{"n_experts": 16, "router_score": "softmax", "balance_bias": true, "init_std_router": 0.00607, "tie_embeddings": false, "optimizer": "adamw", "lr": 0.00342, "train_tokens": 253900000}
Below are experts of layer 4 (counted from 0) of a mixture-of-experts language model. Rows are named router (the router's row for the expert), up (a neuron's input weights, with its number), down (a neuron's output weights, with its number) and show model dimensions 0-95. Each number is 500 + 50 x the weight over its row's rms, rounded and kept within 0 to 999. Numbers have three digits each.
After each expert's rows: "comes after" lists some tokens at least twice as common just before its tokens as in all text; "mostly gets" lists some tokens that are sent to it at least half of the time. This comes from a sample of Wikipedia text that the model never trained on. Tokens count by the router's weight.

# expert 0
router:548460509500521523530561536464460522479507453413502527507565578505488504551413558578480511463444447508612538642482478496453494476502420521511527494454505443510480510481508412469506560476471505511384461491498551475541588643456500450532554376457534497557492561510409526550476494474444408568
up9:488517477508532501578444487466504454529531564516469486536596506562447488592479390488494474579443496585540483506526437446592470542461448501526456555443559460463511577478517493504493587548501443570463563477547491496442471614513503519489458410457487577587501453459350462514540464473520504616
down9:549556546476556493530493512497490501495545569539423526543495584557502431578570386446465530422527494529516409541508473461403488467529473395526421485529537410361480492446500464460406491573431463474581507532469516485428581478468559549461507479414435491489518436527520518466461450506464455457
up10:579454496443508605548488518558502551387571506481528591545442499528463496483464507459537468421502426506415605458412577503523486581493555560446612582480574529534531485494511466565409477540611575436477513520526507491533501464505451509502437484453530437532542536447492494515484419577482476484
down10:492531511531398558551490602421533569496521456559483568471537502564461557442527490492564498550495431573546560445474438581557516474548452550520672543463536493491537539476440566479476561507568577506452482426467506536518474510538489446457507570460558556484456481569610521501530491520426565535
up11:515531468454430498457458528522466481593477565490585486489535438483435481489429432480518504413478590572510402419555475485482472542488481484501564517528624525559543523551599428603516520509564473525474496505382547596573519486505547502498514451476589380425466466512496506520474520485438540466
down11:414458565467594480491489453456445557441470546484484546494505544453439503480530434494512485434481368574419505475496499459505434525609549513428538494425549513420461512421466489590583596491409493503540471454435479509442487623505433478475514529488513447532489489555422537491440431503515515572
up12:474547555415527489612551494565434454549529611544530495514493554495487512537570475488463531530437582466462534506614532473619458410498446539527489475465519410482459573462422462554441502503482473500476506416585491453470446545509388475493453474454509436560487402523463507451531463564537517565
down12:526522438508497432521430524418449422517528546551443476524489530541468511539558570509423607526573544436523532428535545492536515445546437558531563507558562517508433578448381450565522474555365499395570461491472444444456451496484539458505584461479494461540458511588540476525494482476508512434
up13:554490474447502513588584528455528487504551486478485466463459458465546497406550515472518515503500532530453438551388468531473429530572431465584555565483469464527514569562486533414510539562534511582493550491451495517513432573530488540404469449478489491572482431554389453520552457437385531622
down13:411498507420496619533520510461454459500530514442479441487505406470560476562436541463467483487521391477440455529450490482421522494477494417495447451487424379503402453486438470502509571517521589504403522455465507491527466474444501500409602549513446486458505421582474582534524550508524512579
up14:519500379434507555451522465448461564549433493500538484526464516541401380560638484518561485483443461522512522508585581443546418508479436439530434521475500489435443480510488486536522525566508370558510501492505467503518511493441467503571448523481508535475606396475506464530546553537467501404
down14:516585570398557574530510537470489455580557423472531489528394393497490479563639527522515569543457500452551553498543551503454530545531498525486502506549519529490392549493571440422448446469493612493453542506523504540609451463459483494487547457580417565525464468508533497541497460505545454491
up15:524511525468455536573549535501512443524468469485516555529481547447536454434486448444441408560534429527500481394482556474568511463549429544560475482596498443530509546591451515474437556418593551393453466535534535498502494491499456500465454504483548541398575457560411521462547502468522580626
down15:527433403490507554503540506503549465502445458389449544461590550474444450603527539477464500540475474480456475606532468500444474609506492521530489460470483524552517539527529510620474524510413550480539477457436563429449523496506481460475557552466475451431403432573543510657555483506502558490
up16:521497564468515457557608484591483482424471504484555553548468492488488498526419477578630489488472493597494457525439477479453515473481493513519450544488494559438482446538505461515451532531509604487493454694477448402521426588454521478536461559528502446465528426557494575512466517545421506518
down16:512528473525530501441508522418458433503445496521398456441403451529435558477506593437474512590514464488537497508539593515486477591563504461564484513442476416459508571488485432512518521456498488510498506421462504516490422364570468494479397528480510476448352470439423462476426493512443540521
up17:581479520475471425538477484431473424486455563529510521587453528470437494554372575500417510484399610594464470511515561514416454550437437501572512433530513537548489530516507491532575570551529462581476440470485430429513501448551536480570435470577473533455563572501458473501518526457491447536
down17:503525550460491510493481467458543552520476516549498482481523521496553534462449541508447430507446535643559451526466452450568570529596462486465451444409537456417486489505578497529526426460555425469484579413456506488471418523337409526514526511526459542511452524557485541448486465501410455596
up18:531597362476481405464505460467533448463412518467540476548439519482570445503398468537498506478583497468529513483524558590448506451442519479546491479425554511519584497509553607466531612442493497532574492431493502438366571540479509503485475415497478460524528559468547421507543522492484481546
down18:515525559563539595451528470536493519544486541550505513547471518579422566487504442557482511560582404489526478457413456463588591529520494493493475535514386435446483538498463471623454488501511498483507553475416473552440477528481549515500541642507419535492555472448579495410484552469523587454
comes after: "\n", ")\n", ".", ")", " —", ".\n"
mostly gets: " have", " it", " has", " had", " cont", " ext"

# expert 6
router:473474454435518514531533394455519512553467443537469490469481411509461508397575459546558448517516451428518474488504431507536500452576540472483505482530516594525514475425465517420598465439439554395487462560459387488515485560510576494409522455495474616500567533490527479472479432413443549567
up9:557488405451541507616523545518465455507520502417484487427509475544559454503495586494517451501488425564493490539508588462486537473589434563496520555431623411564505519489476444461575495542513526492512530529456496593500543495576485477522482403527472508580559521406454570473458493516382585535
down9:547555531496541451431470560510448532519455582518623559481382448417460521527509494537524584581505508455614500463490513448523544451519541524488496528491553504489517485465562557605466478537424550452462533478483458489401454439499546541526557589506503477522492548571393595514508442490497434407
up10:550525461507579555640496487481517620488424457501549564522564496559522495449591480535445442600470557428591519486602418557482462442535479452526562519479542557472492526532532464460520545524514562461475517512522482522410394518454531511487462598546510569520536473575469435536518546480519566471
down10:418481610543466546457513587498417507536419563558558465497501611500459557604470511471494420465458499500556480541462490466471530464440504517576488439464603394578489499459537534596456550536499498464519499456499531490518491449462419413559536471484433453555443479444474545413573546506526449501
up11:495525585477467475601491491507393417545495527653585571522473521581510531586490452491446536538531505484465510561544466604447416438413456538519467531438580530543591477493494502517452524569553578565536468529504431498508474498581519474465489455515423526491502471486517493390465466490485570502
down11:390400567604490565487472564543544576527463512507446542524416534542424568441542466513439513462556463479438463510512456483507555426450503567505456521531468569554522486535535572526543500505550527592387525506500473465638424473556488518551479512479453586519463528490527592467442469485455454458
up12:506480541533457495608423555404493494506442484501498497531470603415491507486503535482585525559475485513522482515602569473587441425502419462555565456527450557607589522458525437485506488467553460496537561535560592480479493427480483498557526441453467551430471548542515591487489531516521604591
down12:415395516571533504443591558554455480492480432404462580495471505488483530552478544523510531482547620507554530479497526494451452455414522577482431444569605512488453428530423549473521546560527417610553510454457516557527536539483453459521551476580552485510503403443433482473510486492455513453
up13:509513455463617549557556540534439540511433492515517433477489426614600547542535500546456427576377545557474496533562495567543411438604541480480449559412503536551510506497468547537534535508457544466482444517502505531559403554526441477427518568454496444520542541468530423501510468537498564498
down13:494472544401519429388450479482484558470527487472521571494550511437559484482472556409451488431545476484582452484487442473374653580471459558471485451528489436517542440456500578588436519615507453508460525538557525517510524500487438451539520397488429549442485535469505483542518480528475467516
up14:498546481483479468520423405529478428415466522542513444511465425513600481480456505446483482522534632588444552558512512538502516528473511484568603599528461389507509496487506596479514476515556560464601523600502480532484565571466490455500413502543501484471499553454505409507505498453396532431
down14:455507440463526548538533522514546475565527483480488351481518464591483468479544532539605573555463471516484463495495488493610435471462495601496534489475489578448541418553484515512572551550521457446490537604412401470549489505575482523462573485541511485564586456519563519498415479468390522535
up15:526560491506423456663477502550489485495550518516482461556512577403475546522497544443490489466539471519479544587509572476512537540520425522415435518574553433530516575493483510517470558453493518450528463535467470558443472562536549445559514504538556503541574513533448544388572455520354468588
down15:393469563420456497540519521481375371448485514514558535510483509528565562473344513567546500552526443448569494517403496510495506461519520491533507460506526498475521379475470532403438484487462552418528482480480603491447535432547415525445515532459526428473510518489519452492554426513452501520
up16:511593474568571541529541503479546568368464472477514559555539461548502504539511449381477548516528497577417461497474502404551524439472514535598537560527444496483561587474548484486389499537510539494527511503469393455434430387541538455515496461556450464461563498552454463439532470494538554493
down16:526558483476466512480459527424447438430558514518516521542484422479541450516436574539482456489548552480523485383472510555509521478408400508520519475497473462485524484483451489400534449532372557566479506592458580454507442513468392446398470547481566460501528384514371481500507490476480538476
up17:536466538478472457478518349545525466545460462493492467519543473472529553490398500509474540424514492509415520613549615366567500534455451512436521445565504490492555610441484584551525516488495517483512431559524458483428499435534480545424484554477490489500398453443493497488442595477480462460
down17:446415424443535569611565551500436473433554597502472500473468458462520527564570517425513406495509477461470465431525474514464570485432415495522548408478513495552429425551483447489447553485567515605515483468450556510526508559494543459537443501504394404515539496508547481577515460482477414533
up18:511601531445465495621444445503452601581546544503533587468482505488421613509566492444471476528520436582535494490512472545547511499512504494479545493480420460464532534440398560564488519499432551561441439512564476480524428591437530477599508487425546526471482506531482506421566410511463478449
down18:445514516475477526472535575520542521532525516396601541615549518462516462491544544467498473470463517416496523485496515609455575495513561520450507527515479485500509547504487471437508462565570624451471432486427554584522456409439484473572557460524497590410486398561582478474470557441427509453
comes after: "19", "20", " ", "18", "17", "16"
mostly gets: " years", " town", " General", " former", " century", " life"

# expert 7
router:523523520441536542602565540510530521523548520506463451525563486458568593577590525406525435486500384433561579538449405464490503551493412510445490473515500521563513523405487459515523482586484559449548588532491470553506553472528522512463484402491459531469533507533450434587382484474567499479
up9:574471411517467551484466473516504596506515466458475482518519460465542516489485478515550450511406518502546506589549452482470449545530456532555573473431436578492438429439587451515507522492521403521552447541461444465412453463500424492464531505477406435483514562402433511506472457437588462651
down9:521548485474494563445439431365472538436549511591519471543396471517525430451610547514484552576572536528469541447526534435507528475503505446578475470511477366481484443452466463434512497573490537620447572573464536472499473488481538467463468467499536538420424550503542494460518452467488552567
up10:516510520549532459613527460555484438401423492448502465470503467513418539539509397467518453526453493477493531419505602434457510504483550578496478606458524492531481487475515461586559520587479534485447532469586501493466418452438465429390449538464449536404531523423468436565531502543553551553
down10:528536468532423439424524557461460516558537506520501581395348499468429467484502463522604620566517414557473479430557517468478487450450547527622471442519506484451538548552476545466486472550456490536496496564437513461463529405536551535526545556520454487512521487428544511453454445460477426537
up11:534496484530474460499562468548449559489469576495507482500448386415535594528517556519442447458471428592535534533522466389518457461472499465504469478540536578534475588489572457489486534554489603499588477501466544587420558539417532458425478496552371508520537480511453391453526464515550467492
down11:479503466547531543535526621480417467472550536525483436414494534584470470433576495525494592483527545589537541459568530492495560440531505566508584550442516446527456589539512605503418474512526478569491550500535597429474523442466493493527506394487575543513520503448471473615431523457461451455
up12:531602506468521517527533461463475472450473509520490488619474587496495531546476548400545412550550482548548449605490554472572504424488437472576452469433504492447536534441600517502540510515473495400468528559532478447504534538451449447495498425504491473452543501544436537383527487525567569633
down12:475483506441492475521503544537435519405562540480408497476483565396548462516485546448479553444469549503436402559478515524507444475476470546593419461596551463560434499524525555563517441460501409449489599464513433568483512470446539474475545552550545393535488499638483466518439569513489462505
up13:530500473473468418545463520429395428494528488541517606465505515515493558575479505483491579427458479444494537587545493427616516481410452476483592501542558515508525563540489488603566458569514445532465557592517484453500479500382420455500478493407521523463412510531545528529521541500505499601
down13:576468531450523530470426557481445555466480503562553453454438485545459521498555402570557526550503556500413499465520589488545508438549504455494568502437503508460559526514431511497484520567631567520477545507555543551533403482478469551467531486535436455504564492533559534400425493498588551359
up14:500576516532440452523387436540549530539534515525547463456386513522555410493486448461541488567481482499502586423463607515478475434466409580488522521563447455482447496453544506591441542498634575576542507512513534496449419508532564540507461567531484459498548538434504523495574583497473476464
down14:519459530525550622459439479591394498476516522495498507523515479465488561487494474472540430527414460481489487519511461498481489540554420457549458459453461468478464490498475589529490540447449501421549453472414636581400422462467494503446623501489480467461486406564465534463507454492430382540
up15:517533481475577460484445503514397485522542550492572531405511517406513505476500419584639509481531501475481454514522510418553505454453536451505545482507502426519548490520492515541473612463540527515487608461473482370502476444550599552395546423563552501562491523493495465403525437522447512525
down15:460457457464589444500463436576512474525566491462509479500530507495440505560546598383477540493486581473439473536532580511556440450568441520476473515579511482554491569420469490473456425405441558498420494495509531466440520438556604419520495556472560460512433477503503573513536419417432432510
up16:544440521459527436508448390514432523456504492482581537500560444456470543505412495544456376555464427464478525475469414466544532425468504543502574531551453440531516541448414482509415433506537517485529471500428508540487547536377495422493459547582415468522533521572417532543499512479571477409
down16:475468432415520523435522420560448487575496586521471537475573531590506516433533483630421547543465457508440486507451476485468482509478481509386576524496430483527495582495494478571505506481535532508478484493495506476520503597393458451440570565450492489532549445514489500646418577419524528523
up17:524496410522416490431632467494456480540560502492465441483476448462523570502545546486486507470480479500510475496531452494508408507449422423505475615605598477521574459508498537540479585516604433540490471518522465509630516567444522447494494544469561563395517493501499412435512539508556548533
down17:417562489501490569404426380475514576515573455515523480482634499466447541514511485485483545488516449456464430584479527581572549392461518524538553472538501490473464519568527583436552517614467507490509479466560480583556481482521537488474541496441540506404457412529573497465470511536569455542
up18:474571540517462502627529459521530551502491460449538421538463498575547478472360426447495422540451389497529457555508472530467546514491477611451575506490515435498486540510522482495509562482571567397465535582454538531485531442511396570476433542426523433489510573570472521517497506507525580505
down18:480483485574525495476506462547497501496569547422470575492505454406456423556483527413445454578467581493448446549482542522465450463375426467424544492411533546495614480545495519485501526481421450560528526404464558496513444516602503484485475375559478457528509486509528496475562465575541428532
comes after: "\n", " |\n", ")\n", "-", " is", ")"
mostly gets: ")\n", "\n", " a", " =\n\n", " sub", ";\n"

# expert 11
router:543519565538546555446584461529445497599502510550547454405449597512521588439493486369461522523535538474460426442516542474562496561507527441481440541533426513481474454546563447498464591524517424553476543467568499584429513559417489569524406523553498483582465445493517524437439475525508505520
up9:559476498479582458584518512427533555413468464557611478493471538604507526486483421387514518454465530470580518466497502514415488492552521547520539483426481522434463449521546553561444543527496486423493450466536583442443378384521473474478525538498518514529450517352505484500484500552445515551
down9:559541492449573527393468456531565580470558463548541603524490482543453529537500459590598458446534456543504464506456579552479460559554501480403444544574554502571523555553564567528461411545594557526533523546478490489482480485388528484509599517525511476472468544580473573548445470509465479487
up10:454466467529519536471506369501529495448461545528606419457558491381542557477512547527513480524447504467547481553567520493520497482468502517554498532440482490596491416532487570479382434535491484518482570534529448417519477516453433546465514480544495404456616457463541450569599484575438498422
down10:588348525495489504490513525448549530490437495577557439444403552554520473521552561476415532554480494540496435418474472490413499497459583453486479521527425543518516341471429426525532450459506523515446564509412447550488515522474457540565421533577580474523449492519519530548498465452502503475
up11:527565555533535540491441472482493577482500532567583485480604542424488543536443574481512427541470513433555528526579551504522465504497510492536515491454520547467509452492489548570379482447577498587625584524611512481438558552515439455544433431524491420397596512433510488515493500537482490495
down11:428358544407527606509497499545496557499603440469524488526444413517485501461492507494555556480501492499549522385455480489529536528499446531497532516575548528474433470527430473495446438446483463400488503485368521528455619491533491494504473511457531433499466537550559457483497432507449488365
up12:526450512619525553548559501481473560425538461456596435487535432555536501537578567473559429469544531522445473566499514544548485512544377509474432522588508465505472462388522552505523473533549435527535462598366418468487504415499454460498438499519517537530484497424578502488553476519461466461
down12:473484453447625468544464473460561580435493458456555463528562493474511528549549512492451618523485487536384479552526476458529522555459514486476490469483516410546476537468542503484544482624580436527521430536398495436499471451498438450421514468510533542564514569414600441507465463485521392460
up13:511526550555536487487466405489458544502421437537486435419549421529545528458438531476516505579451528504525504564496505596569432508460433488485451558504560565554405546511426490569474496505516586459485568542485449562469423577514495427451578444453508479496418524488415434565543407498520560434
down13:432401525445532511520529510525516593446538486511492532575478683438425515540536462483513484494524501523520520504528504565568521517482502496426497480481484500459564579475513499469583505447449427501540532447348615571558470443437525471464453479540443393451539506551499500422524438507510534471
up14:585466514571521557551525477441416489498405484468574502563508519460514466469545515407478448570524515459491436490492441438482525542494426492625519543504523450437502495601514478507441561531539431534562429568495523510494430582460430562533472436551507488463592467440496486493472577449383413524
down14:425509536504581408490499438359517457565477495488588541437523541477464612514459492450505471498429495512434448416519470526492469577419525551611434516460498481554498494513466491469577528502371543458424501450501486453489479555488390479473437472490571530478529477533494458534456502377510498469
up15:524529463451524435520479451494502502563511493580596526530503500513429568627545468502515518479572538468420519532461540430453513400419590486657487533532454509514552570425586465442483541497489501505515571635494526580456508457462478422522472537484505446479497530495525510465507558535479585564
down15:520367486514431602434453459498487651458486488434378460537433507496486498465514409460504560459611493460495522457521539480500559532522548459539465471478454504573527477456448461507413472471490530448507424448418489509486487547511456484564537463521562501448544543522544501450507483364485541420
up16:543614518514483392448497458548406463479447497564530495480565496514492534476500527419451466549516447499509513496486556513465353551448524486608466593461521569522459577503527493550472459492589579462562591518478443547581405521518465374457459544504451462501443556492513513484494451501470549483
down16:430417473495468595459506488504467540523468546424497481527510531436559424558541414528539541529472436385426538523532576572520481551529514457507410443487516469514503498508582471576579446526386564464545495477475498472482412466474415483479519574481411476442480480588442461546511505419485584549
up17:464506513503434436569479527520528479510406562527520527563472425508538411506515479433473499511442415508457568463568570468499516526444415557576512555616543542480451515464536541464434516433561508465569479497518493499441376467577572492470440526510454440478522612531504473430445598472419465521
down17:562403488448583520438466475548522535509546461516521535551527522527456506523503512508497556582490498411453446482409518567479479480530452424529551530512549503502545452409586594599627529555423550474419552523474539509562624507540495514483530491539483544405463446464505596524495463433450512460
up18:509443510398518521504449429473454385519540451501581601504493521424503496494534506459456451508443430500470475474497494467497444496508519551396569503430487496547553528471516516421372484591564465391512566572463486538503553482447444513484454494376546473555568437474557538528514470456416492556
down18:533414509591494456499466474426514562431478448484495504561521454556516598432484461450453539560534537470422371576440558565506507516538532515508549491498497484567507495435555441547383559553454504482527547465397541477483527444528438458556525453415574473476470456499527450533582521532465565407
comes after: " |", ";", "0", "1", "2", "3"
mostly gets: " $", " v", " gr", " per", " res", " public"

# expert 5
router:515420472394445519515551384426467495437402440475484474462515442509512520448500499489455462580511409467460464510431491533451624555485502472487465559551397561599461495471432560501569521499588442477507532449405504499449564473507522546542545493516419436512457564477560541533545476548492439499
up9:505411431471509586582540573472570537434507616478471508519582444456483504491455492606467524463422595474534466559504446462471590496454487501494479541423485570498508519457545423546438477504595480451460531473528567472505445481502485556444520498483538540551409481567482435582461459482547624510
down9:509599546488451514542525508445489445464498561449529430425455524525551434473496508407554502508461449501460466512510608434561533479510608483512475579607480436467484548512426591469521525545562487512546550527524569509467533498537460623514563615416507526537493461539544586453573561459519489448
up10:547549414464430476550480452433510512540420522462463453494474495470503535547490445639537468468511601529495583517482560479432514489491499556479503524590543529422434464494519572500500521466504493410590478603494397647549589492555491549425499497521455461492542459548458459496509465549431483546
down10:314574466425553459531503466463536493462574477458518560501509454594485525549525444448533552518404543481518586409483497539534511477489543536500491663457480516536536475471497502503499570490553437525458514408432556434486529524473432530516520547427501517422509574499460547563526437472468529474
up11:466490444533511492516503424535516422478559464541626520504466454522575473456543502504470524418559546539554448594461547539603401537532510497381496497462506531588489554456458523457451447526466438441567556579465424485391521511421429520449431557469569488514473448460561487510564504513518456493
down11:496512479492563554519404499441603499470538467491509449468413569562462575574556545471496567496411555503489459493423425520450503551527497437435483530598564465557469518471471370521536583534608467527517410552494458467523388435506460445583494451537470539531498511514541465448490462499456518537
up12:576521523510596496462497467521512504414460489581489519509569502437454526540541565438523443537580474466562546521484509473484558484452543559558398468533431538502439464488513468624513455410520591540483532546490554499598543546461554413494417456567505414495469506414480458429469445596491500559
down12:391467527560469556481546410481471550446493452548500480458533514455450515514486448572583588516410495480448480513415551495558386414537566504499528510456445544465586425465597571441598460491452502522475477521430451509518477568476475547480519571554582547526568521569502536515489484454560570524
up13:558484588548485550429569546430453482522440525542573506484473491487550527492434436455448504533483562555562516554541462564530501506405576481494498507470548601518545517536502558495472560491547472508433514459505510589567437451405483524606430509407597512552493475552446422500542558541459621485
down13:466591499458591599559499534561383465577528474447458465437455508496505556513545437490536482511498515575505511394456536507534452477576529513527448537535551437553419481443471464375505533504467496473538544465521621632540501426506525556481561547484568452422539468537460485498534531485489559504
up14:463479459465507499594502435436486520382446469477497503529434580485564495458515493544511453487497516519491560538508497504529523478413386481574422493509546529479522549483462450489589443450470565443480503523535392602493464553465433485592506420549426392604518538535541491473442549507403556484
down14:579528526549463405427469531498425494530611424433545532467518557463521471437532501484444516431504494522484552573454458509471499534497529511551467549489479449471527475541484589513387497532519498433495448508527575569512480453701434555494461526452518494546493553519504452487563612547562475557
up15:627452548489581488639509541477497456509428549476497508476507534423498526452350620552433421479469552641540496569507451474455501591442516464461495419466472546566536464468529510478547559522434475479571449548509519516480531468513447456485528515491527535586489462543519499560536500484503484500
down15:542519540486522580531480556596465559471523509542527468543596514489473407430462412475511528548553421523428472570465444465463521481487462433517420464548421420420475460477505451486561501517475497514381434499567455417542576586492446576451568562549494438521559473485520560509569445453472532507
up16:461461429465495467522549488443431588523561580460564595518507463504519441535387525448528531503566564488475461443472447481527487502458419440571538491496529493505490478599575399517413533536581434531603468537472551504496481608438463513531452492511525441523539376493469449473455499452493427468
down16:583508539495597512454625439412454439483497485518488538471451563471490569466479443454476497444479536423445448512458459482476477522520487457521388480480530528609537467473410542502583477462493554557422517485525542568481481562350498550464563489488589503521496494557503446494536508445412410503
up17:465498449498384516571422536489502497483609475567622520482541500512504554499500444414589445467434483474517508524504594433570559515544572481469464564510515557484589510585567469512349476464556452474502564567523576507546506531498574495469492518473504494538480488583515539519536512578509574449
down17:537515535512579503507409509481517560472510469528537491482406518507451617501522530512385507529508466422470420533544597453471417508472491486541458556425432519453577414510461490560464472506506462462515482538496458452397405597441434503519384535464544526570481461520476575445490421576508502533
up18:484505439585581414529449435481493527561446550586564427580545434484556474454471514473412491536514521527557414506559428556585483460528508496535508477424491530528417461472466498414511431494507540455589476627470413404513509504405569497500452466505531543471546526504588489510509518547528508555
down18:397512393470563540516483529569509460504547526447464477572511539389402402491474511561565424513468558472563565548462482533518554420569579509426586472575451486505531467444548464554520525483466480573503543455461530531585493526457531458442512485496456468525520373531512508437439544498454510431
comes after: " ", " |", "|", "–", " in", " ("
mostly gets: " ", " back", " con", "20", "19", "–"

# expert 8
router:507562467469549515478484433516435462523565589576576464466476420418578531463471524463502513422588575569494509424463416531577548512461523499506577513482494502592497438517548525466425563421559470531453448502439472513591510460468579539468445570518515440451526568416473509557571525475435448465
up9:479486548446492461488403548539498489447557480460399524519572426416513486467574558473509510523470458644509571528488481479551456528563597506455401560527566434507468578445489482502548463472506610483469452494436483489518421493432419437492439504503446500540472433553452504512567574511439582505
down9:534446507407644562514537502569500542511486543491395538582499465462575512487491490430531535517557529482531535558516557538589449489499547505528532415521514466570453509540440464504537671461483544510519478523468468497461463517553511507439611521493449482504519471565403485443467425575534465590
up10:512543529525498466551498426431468433501515520484597592452460603371542459527531604492477474523524479488561581579553456464496551548435473489607460557542511558455445489459564449501517506507529460492499575482469508521443522557520484519532421489525472514431514527436452377469438473467427605554
down10:524400505545496604568524437504481503492492583535551546452525511501439512384471479580579493512524547508505509445455490554477504501524538484525438554442388469412513335448559382515561551537459493499475555504464525506505508527461414483525504544558550576494396494473461528449412487545495483487
up11:512485534484494524450448491529532460488499529588501579537565589548546561546580607474517512514450527451509548498415557567562456510510513518443492555543444477555517504408498641553497553562592490542446528554499488471475575567431436468519394443484492543530498450495442506472516465603455482607
down11:536503582540508400493486425476508482474457516484437578413510568551541541480541544506447531539514537515439526498481448452497489521455527509430436403554438539501545478464467575507543437480518452348513584563519476535488547545444494616565613551488507512489458507492401552475428422559480451462
up12:598500429498510548477429513544553534475447490465579473533528476509550426501510498532534440619459471607430564451540492496362495468548517550438527512541532501481509492576572458481576572505543498550548453469557465605540464412519502471521419562511427441511563540483554544405564474538523482466
down12:632438445632554577434549461478520460488507538436472565486489468494566479520552425479481459476471479443439467471519554464461541555590561528379500488565475447464448548488450522523526511513559495580448470546429546530520475415516513497435533556561416579484577431441553500519511497529518551558
up13:492531472453355505508566484544547503533555498505524486561456551548456562560496488512469480464466569641432532440534492530500453577518557515402497607480509602525470512598504516531450575517614515547442502476525495471429553466465444518518516539499521551559455443398479579534474444442515470531
down13:445623510529444506448550565550454520515533493529497614537544488465420523563488488494458447482418467530441509551494480483530503384365499452491514501493510535480457556611499575544444399496551429490480488458539487453530527410498401478400480515436489438519559594445505534564525465486491513515
up14:544539459544515491495490538450432426514467511518528548496515536579457464511414562521460401481528561541551600477420526500511447570496485585523519535470531416514512499440465451499514475503466358461532516556525334485545473508510410410515443540529489538538562523485485527535484591615441454485
down14:468497501412583435554497484531410469408532515516593532450407564551424502541481503560493518556500488492482504457434576511544544484525433510447579500442484407592473541444439484466533485498467513536537472457499615491518543544464453467542519432605470504560493529505598591555468595474488450430
up15:468516401500505521495490516508511546533529564490509486494433456491490523541545481406585523432451590548494434519500449489502489395446539523526615483451435510461527575530499547563420544470634510476503574574472466467478482464519500550414437595400523557450518523454464441496492636453510541477
down15:379465475383615537494464471424444502430571564545545515499479566446525518477532525459483635571480550545469500474554492455514533466504485489506472537548431407592496492508424519436473482510535433572456481499408459507435506617473411532468492516459492472467514518473458585451458468500460486431
up16:544429446444482493505445451495456555571453507524442544565578479546499501454461504525413472441575497457509436569476508530578388484545451512507372451521585433527523479527491555459449610454502476565504428504485514551452407545485476480501449536594502474496586446434468450460517437511504404557
down16:446499455454474505503461530527512454423502475540497447535472548535513611532484523500491480487434595381440579474459520506518380408551527401497508477564600436485494472519515457460565570447459534481523476392495614540490451612556432510474516467433507519473514557535425544458532489559493442506
up17:550494594476536563545573535525502519424546490429605505567522495575488554483461498486531467579493575441520501485525541406395585534442517519438625521496544542416472453489553483489466484493629574504485524524517556539569543438464489501524428512544573542503443533493461520513509554606524503577
down17:357502501542449483522438458501510481473506488467553539466609566502444521491498578540487517559430455442500397549539562559518434520554530524489521458547519495425478452494549557491450450470525480540546500509518638425440415429434489575545501464499502506358578473550530576464489519513563520530
up18:548549450488433576539554562556519474442555549473480521495432586473423508527412486398460451492518466498396505457487487530512517534562478567469529522544566470446575483546570537542414536490638464501489522497582492432497463428489467575536551487434543525514539557463521391464507596559567511521
down18:471449420479536411555482580465490419513534587497503467540538454509539500504480427527577485513474521474532462449453476506526504488531512541431535568531371438511434519480371425476537442479555500479461423510314461418494491528508482547491466584525503483482481461473564521425542454526532594483
comes after: " ", ".", "20", "–", "19", "0"
mostly gets: "35", "33", " States", " York", "38", "40"